{"moe_layers": [1, 3, 5, 7], "balance_loss": 0.0107, "balance_bias": false, "lr_router": 0.000768, "attn_scale": 0.152, "parallel_block": false, "init_std_qkv": 0.0318, "init_std_up": 0.0318, "beta1": 0.95, "max_grad_norm": 0.5, "warmup_steps": 50, "final_lr_fraction": 0.0, "max_seq_len": 1024, "doc_mask": true, "max_steps": 5187}
Below are experts of layer 3 (counted from 0) of a mixture-of-experts language model. Rows are named router (the router's row for the expert), gate (a neuron's input weights, with its number), up (a neuron's input weights, with its number), down (a neuron's output weights, with its number) and show model dimensions 128-191. Each number is 200 + 40 x the weight over its row's rms, rounded and kept within 0 to 999.
Before each expert's rows: a language model's description of what the expert responds to. This comes from a sample of Wikipedia text that the model never trained on.

# expert 28
Species range, biographic verbs. Words after "is a" or "It is" in stub articles, especially found in species ranges, plus built, released, Nigerian; also indented line breaks.
router,245,200,230,215,187,151,125,221,236,157,192,205,165,222,198,162,202,207,136,168,235,205,239,174,149,134,161,243,204,141,159,278,188,249,169,176,223,140,106,284,179,209,237,128,186,186,216,252,175,204,192,152,214,200,216,196,113,240,182,194,192,246,196,237
gate0,289,176,227,215,261,155,170,209,200,174,180,118,252,261,290,153,136,207,156,210,262,216,223,182,212,275,182,140,231,161,197,169,246,258,259,212,167,162,186,243,239,171,210,209,153,168,205,233,226,181,227,184,217,174,155,264,172,149,222,245,194,163,218,207
up0,227,192,153,187,223,196,135,213,192,174,178,164,194,197,121,226,264,177,181,220,185,225,219,196,171,154,179,130,155,230,221,197,202,100,195,249,209,177,186,282,242,206,279,153,193,166,187,187,215,206,230,266,202,181,210,170,209,201,165,233,208,191,220,193
down0,156,165,231,202,286,178,228,155,278,196,238,147,190,148,193,199,180,259,262,221,210,232,164,253,232,143,241,219,258,200,289,264,201,227,201,254,169,118,240,292,179,235,196,159,224,163,191,174,171,273,199,197,321,212,239,217,215,184,209,242,193,227,194,211

# expert 53
LaTeX braces, table symbols. Opening braces and symbols in LaTeX math such as \begin{ and \frac{...}{, plus parentheses, numbers and line breaks in tables and lists.
router,248,190,243,182,146,180,147,269,230,202,200,269,176,184,209,174,212,236,118,181,212,201,249,187,175,157,194,221,226,157,126,267,191,252,175,164,234,169,169,254,172,237,247,152,140,169,205,227,213,227,239,198,244,159,216,125,106,301,188,207,186,274,172,279
gate0,155,155,197,204,199,206,198,232,214,188,226,168,142,213,182,176,223,242,157,188,84,123,194,225,210,146,156,171,184,241,228,246,253,256,258,240,232,165,247,205,213,156,225,211,222,199,131,257,219,223,216,232,199,200,111,151,174,155,184,233,210,207,200,146
up0,256,209,220,212,195,157,247,192,251,205,192,205,249,155,182,166,220,220,245,206,222,224,209,193,193,199,246,183,252,200,229,229,185,241,195,241,230,186,242,248,192,204,116,223,171,208,205,182,166,178,141,195,183,221,187,173,212,271,199,223,210,176,169,231
down0,167,80,166,141,175,160,213,234,122,203,219,150,261,232,133,242,256,243,192,257,239,233,114,217,141,196,152,196,238,246,217,174,176,160,165,161,217,200,214,234,183,197,206,145,240,164,210,209,231,185,239,177,159,180,174,258,202,183,208,202,230,147,241,228

# expert 1
Abstract head nouns. Abstract or general nouns right after the or a and before of or to, such as way, number, part, role, result, per.
router,271,264,247,186,184,133,168,236,267,177,151,207,167,251,203,179,172,232,168,204,166,183,220,170,170,147,191,206,234,145,212,219,171,235,166,162,239,167,140,209,180,208,267,222,91,188,202,223,179,267,188,238,239,175,232,208,139,222,107,167,203,194,144,212
gate0,182,218,168,222,136,220,206,151,169,152,184,254,207,202,279,244,168,241,148,102,184,216,227,256,248,205,212,158,253,161,202,225,227,229,241,77,188,269,209,132,188,163,218,219,198,197,182,194,184,248,164,212,177,180,200,198,153,149,233,200,204,193,174,207
up0,182,181,207,184,125,240,179,181,225,220,184,279,230,187,131,171,170,247,155,192,217,182,123,211,210,179,184,177,250,219,161,180,146,238,158,173,157,281,139,170,232,209,159,201,182,185,192,233,165,162,221,181,186,221,205,277,214,225,147,160,208,204,207,171
down0,80,166,159,146,209,205,125,190,184,275,257,240,180,213,199,187,184,215,229,180,266,195,180,171,247,224,145,158,158,158,207,189,203,196,213,230,104,161,186,204,226,234,164,179,191,187,196,216,184,250,258,212,249,220,206,180,160,305,149,219,171,191,156,165

# expert 61
List connectors. Coordinating words and label-ending colons or semicolons in lists and infoboxes, such as and, &, ;, Relations:, Spouse:.
router,184,209,231,149,143,110,163,211,199,212,185,154,179,221,275,263,190,252,173,145,193,179,215,160,179,171,207,217,236,165,131,285,208,196,194,177,218,190,187,200,176,245,201,139,185,167,239,187,174,171,172,245,219,185,266,162,148,239,179,202,167,256,194,272
gate0,211,184,138,139,228,230,155,156,199,241,139,208,179,243,146,263,267,185,143,229,274,165,119,179,235,224,238,255,169,205,192,289,137,217,168,194,167,187,141,190,144,169,272,193,214,178,233,138,270,259,227,246,186,263,227,253,240,226,190,226,209,181,164,132
up0,171,231,185,157,246,202,269,202,193,144,176,200,194,250,222,222,218,133,197,147,153,200,145,127,228,255,178,182,183,177,234,268,248,199,298,208,223,226,117,224,143,184,165,187,118,216,221,164,207,221,219,180,177,204,207,248,125,109,199,248,288,156,238,241
down0,203,156,152,199,154,179,250,178,201,250,217,218,186,196,164,231,223,196,247,157,170,256,178,217,211,234,241,279,170,240,164,257,196,206,248,276,294,232,201,99,161,218,209,202,151,194,187,211,183,154,177,166,175,222,189,133,170,231,215,209,256,150,204,169

# expert 14
Auxiliary and copular verbs. Finite verbs was, is, were, had, have, would after a subject, plus "most" or "become" right after was or has.
router,231,204,234,165,150,162,94,212,212,201,149,162,197,230,208,237,205,178,159,169,211,165,220,207,186,177,266,250,252,157,176,215,129,246,208,148,183,174,160,264,199,183,253,205,156,187,198,246,135,196,205,235,272,177,209,212,208,240,206,178,176,236,140,194
gate0,222,211,175,188,242,195,191,254,231,282,232,248,252,171,307,255,244,230,250,242,214,206,205,174,208,225,249,129,179,199,236,151,219,162,242,218,139,181,222,243,163,192,156,193,232,162,192,243,182,221,253,242,192,178,234,199,204,152,171,202,221,241,224,206
up0,237,233,228,170,230,189,232,220,227,245,193,278,172,206,281,234,156,162,140,188,141,239,217,143,184,202,192,217,142,186,175,214,194,154,191,157,199,228,229,192,181,195,219,245,185,186,227,213,163,216,252,255,235,219,252,306,144,170,200,196,281,195,143,190
down0,188,176,171,196,243,189,167,164,237,125,227,248,220,192,212,196,229,126,278,173,238,192,169,254,177,265,229,219,164,233,224,210,137,197,231,153,230,246,199,212,249,263,141,105,145,233,295,242,228,159,262,203,209,229,233,211,196,189,172,119,243,229,185,193

# expert 8
Line breaks. Line-break tokens, especially right after "= Title =" headings, at paragraph ends before "==Section==" headers, and between table rows.
router,234,202,254,164,192,198,140,184,210,145,192,175,170,249,250,201,232,203,132,161,229,146,204,128,222,161,202,268,215,147,180,208,142,202,211,203,209,137,131,239,172,202,209,178,176,162,176,183,160,272,240,238,195,151,234,128,147,222,215,188,128,251,146,209
gate0,244,192,160,240,222,199,169,229,233,212,165,169,154,229,193,232,191,153,228,188,236,133,210,210,183,168,189,184,208,158,181,166,153,140,184,228,177,170,230,176,184,117,206,218,250,220,248,163,143,255,238,239,169,234,226,172,157,199,234,247,244,200,149,165
up0,202,146,266,239,166,211,154,180,152,167,160,207,212,208,198,240,190,260,221,234,279,162,135,218,218,161,179,194,156,225,227,244,186,121,246,192,200,195,221,208,107,189,175,233,160,236,167,210,191,221,161,115,196,300,203,179,142,183,164,204,172,198,226,186
down0,238,208,156,195,148,183,208,195,197,218,177,224,199,182,159,184,226,246,186,261,195,270,145,296,235,201,203,190,184,192,223,216,214,215,245,165,179,222,163,178,211,186,230,164,218,230,161,150,205,196,206,191,207,190,197,267,223,170,215,219,160,265,96,172

# expert 51
Words after prepositions. The word after in, to or at in set phrases, such as in order to, in front of, at least, in about, more than.
router,240,218,224,178,163,180,138,257,182,208,207,133,164,235,194,145,243,187,162,211,246,232,206,138,222,137,194,224,254,133,161,223,151,252,227,179,264,189,146,197,135,192,240,181,101,168,229,194,109,282,193,232,208,212,235,220,230,275,186,207,135,214,182,167
gate0,260,236,173,270,199,228,201,170,185,129,234,217,220,250,233,188,232,165,186,157,178,174,130,212,220,182,221,211,251,214,216,214,166,232,172,125,240,164,214,173,215,175,229,202,243,205,255,147,150,244,234,298,203,203,241,211,188,225,149,230,216,162,180,228
up0,172,208,218,186,232,170,239,225,251,153,182,165,187,188,169,186,192,173,237,180,208,174,238,160,281,231,191,221,168,155,159,195,222,232,243,183,224,159,225,265,242,190,282,235,269,220,138,155,238,148,209,181,162,301,175,194,218,242,149,215,218,246,217,212
down0,248,133,201,167,189,152,130,229,126,233,220,156,236,203,163,155,215,120,236,148,252,183,239,149,200,226,221,146,208,178,115,206,220,275,242,119,134,183,212,219,183,259,188,185,261,144,176,148,157,214,215,267,214,180,278,177,183,225,194,209,210,168,183,177

# expert 5
Possessed abstract nouns. Abstract or activity nouns right after a possessive or article, often followed by of, such as his use, her capacity, their reward.
router,261,212,243,205,162,190,162,239,291,151,226,135,174,252,196,186,222,185,195,210,229,236,202,142,197,158,222,244,224,201,161,268,210,220,188,122,209,167,143,203,125,169,244,144,166,186,187,166,181,240,217,153,194,197,245,211,150,247,116,196,212,228,167,193
gate0,177,162,181,197,189,194,158,196,260,242,251,147,156,210,241,225,185,187,214,212,183,194,160,179,225,201,195,317,170,157,201,203,161,150,209,129,212,163,149,137,280,135,205,226,210,151,180,163,244,220,233,126,168,219,256,184,300,198,174,165,224,214,268,230
up0,204,199,199,159,187,187,218,197,175,152,270,158,190,149,186,267,254,185,176,237,200,101,179,172,137,211,154,196,128,162,259,168,201,193,228,220,154,188,192,142,204,194,218,184,213,215,113,196,157,204,260,202,274,198,118,206,235,242,127,193,164,224,179,169
down0,191,103,214,230,198,156,233,169,191,253,215,208,225,235,174,137,155,241,155,169,197,209,141,249,205,158,201,252,157,143,236,190,218,235,144,249,166,167,224,237,212,260,189,176,209,294,187,194,231,244,239,139,154,186,130,192,285,252,201,261,166,249,236,183

# expert 2
Definite article "the". The word "the" after prepositions like of, in, to, and sentence-initial "The", e.g. "in the", "around the clock".
router,297,204,236,184,147,145,170,190,258,201,205,210,176,195,199,208,241,205,155,165,203,140,227,170,183,154,228,304,206,88,172,218,146,229,172,175,209,189,219,224,182,255,222,190,172,185,211,188,152,255,222,229,204,198,241,160,179,225,140,173,159,231,187,250
gate0,194,192,200,155,198,273,169,216,172,164,255,258,214,245,265,185,180,224,203,206,202,242,250,124,214,212,209,239,199,155,164,177,211,144,195,163,248,227,189,134,232,192,179,315,231,232,223,235,216,289,196,155,207,183,235,205,262,224,188,177,166,195,270,138
up0,180,239,212,244,196,239,181,180,263,182,155,193,212,296,176,212,147,146,159,153,183,199,131,191,158,186,190,202,207,243,240,144,148,197,165,177,223,175,291,246,141,283,156,258,218,193,273,146,199,170,186,202,218,248,139,178,192,221,172,205,166,183,226,113
down0,200,169,282,202,252,170,178,185,170,176,212,172,207,239,103,235,194,218,206,165,288,160,258,302,183,221,181,217,257,181,203,203,238,184,190,253,197,240,131,161,213,211,176,195,186,168,171,194,236,257,240,176,254,171,213,232,209,218,211,186,215,175,213,212

# expert 3
Capital letters in acronyms. Single capital letters or short uppercase pieces inside acronyms, codes and abbreviations, such as NZT, NBA, MLI, BOJ.
router,215,227,193,169,161,144,181,243,225,178,177,190,150,199,208,242,197,246,164,178,207,146,255,145,159,161,225,287,232,182,164,207,139,188,186,135,187,150,131,205,196,207,223,183,164,186,167,174,187,229,224,261,194,192,219,156,187,224,128,147,136,230,124,203
gate0,193,233,226,175,173,237,178,313,237,287,211,264,170,222,193,190,263,106,239,159,164,148,248,218,233,201,217,199,177,183,189,221,172,222,168,179,176,240,205,151,236,201,246,302,216,143,216,238,207,305,196,223,228,230,147,208,160,202,277,143,180,208,165,210
up0,177,173,236,177,187,164,257,234,183,234,279,246,263,187,237,211,212,268,143,144,240,158,131,209,201,247,228,156,257,202,234,217,224,265,169,278,206,255,174,218,205,161,107,253,194,193,166,247,216,201,103,204,246,224,221,251,279,258,228,180,265,166,175,181
down0,198,148,138,290,145,266,228,259,260,216,190,183,203,164,192,219,167,110,160,185,138,198,199,216,257,192,162,181,222,217,225,212,192,224,239,245,248,223,236,264,222,152,185,212,119,123,141,207,182,178,189,141,191,192,206,221,224,222,230,173,263,222,245,164

# expert 47
Quantifiers and contrast adjectives. Determiners and adjectives of quantity or contrast before a noun or than, such as other, all, various, different, major, one another.
router,227,216,208,195,194,146,138,270,225,187,191,212,154,204,191,197,216,217,116,118,254,216,224,211,115,168,216,226,212,132,129,246,162,243,181,172,193,168,158,275,186,215,223,135,115,171,180,188,186,270,197,144,248,226,264,159,146,275,131,149,172,211,148,245
gate0,195,228,212,194,197,210,296,195,155,168,217,179,182,153,117,266,207,234,151,233,242,165,230,138,208,180,289,222,251,159,162,241,180,199,246,159,211,269,197,213,241,99,168,217,193,183,179,224,168,255,167,179,143,240,250,159,214,198,181,224,220,193,187,213
up0,175,140,205,120,156,200,221,186,201,151,163,191,209,184,160,225,205,236,187,182,226,196,230,198,156,230,225,239,183,223,237,233,188,153,266,181,213,191,199,241,214,171,169,212,118,195,215,160,174,163,198,209,203,222,255,211,136,201,227,165,136,187,191,219
down0,217,298,251,130,207,209,220,246,239,216,254,171,133,207,243,134,206,220,169,223,209,182,210,193,297,191,167,155,251,193,153,167,212,139,167,287,136,236,223,143,186,187,206,238,125,209,184,208,172,193,152,197,205,111,234,202,256,191,249,182,171,192,220,180

# expert 54
Entry-ending tokens. Tokens closing an item in dense lists, citations or formulas: years with periods, race results like 1;, closing }$ in math.
router,251,191,215,197,149,188,118,242,246,208,185,261,159,195,214,168,194,216,147,184,192,214,251,168,147,156,205,208,213,187,148,284,209,234,184,177,220,157,170,268,177,235,259,166,143,186,207,239,181,212,227,184,232,181,218,143,125,291,156,173,180,288,167,261
gate0,224,232,207,215,150,185,203,226,173,156,148,134,219,253,161,195,139,256,250,223,126,137,173,203,195,199,267,257,236,139,197,165,244,222,158,176,267,121,177,167,167,254,157,169,179,209,272,203,258,206,206,184,230,183,223,192,152,231,242,192,181,165,221,202
up0,188,182,249,183,199,198,249,167,172,173,198,261,154,274,199,164,179,216,137,251,191,199,102,247,218,159,200,156,194,233,173,148,187,225,97,217,248,247,195,195,220,170,196,146,200,176,160,266,203,222,200,247,138,243,242,173,239,177,116,188,230,219,173,182
down0,281,125,245,235,168,201,193,144,175,196,205,195,191,230,192,242,181,202,209,172,232,115,165,215,169,168,211,174,245,138,254,221,273,156,92,225,161,244,193,158,216,234,270,146,244,158,201,260,211,257,218,192,194,229,166,170,203,161,205,164,177,209,175,177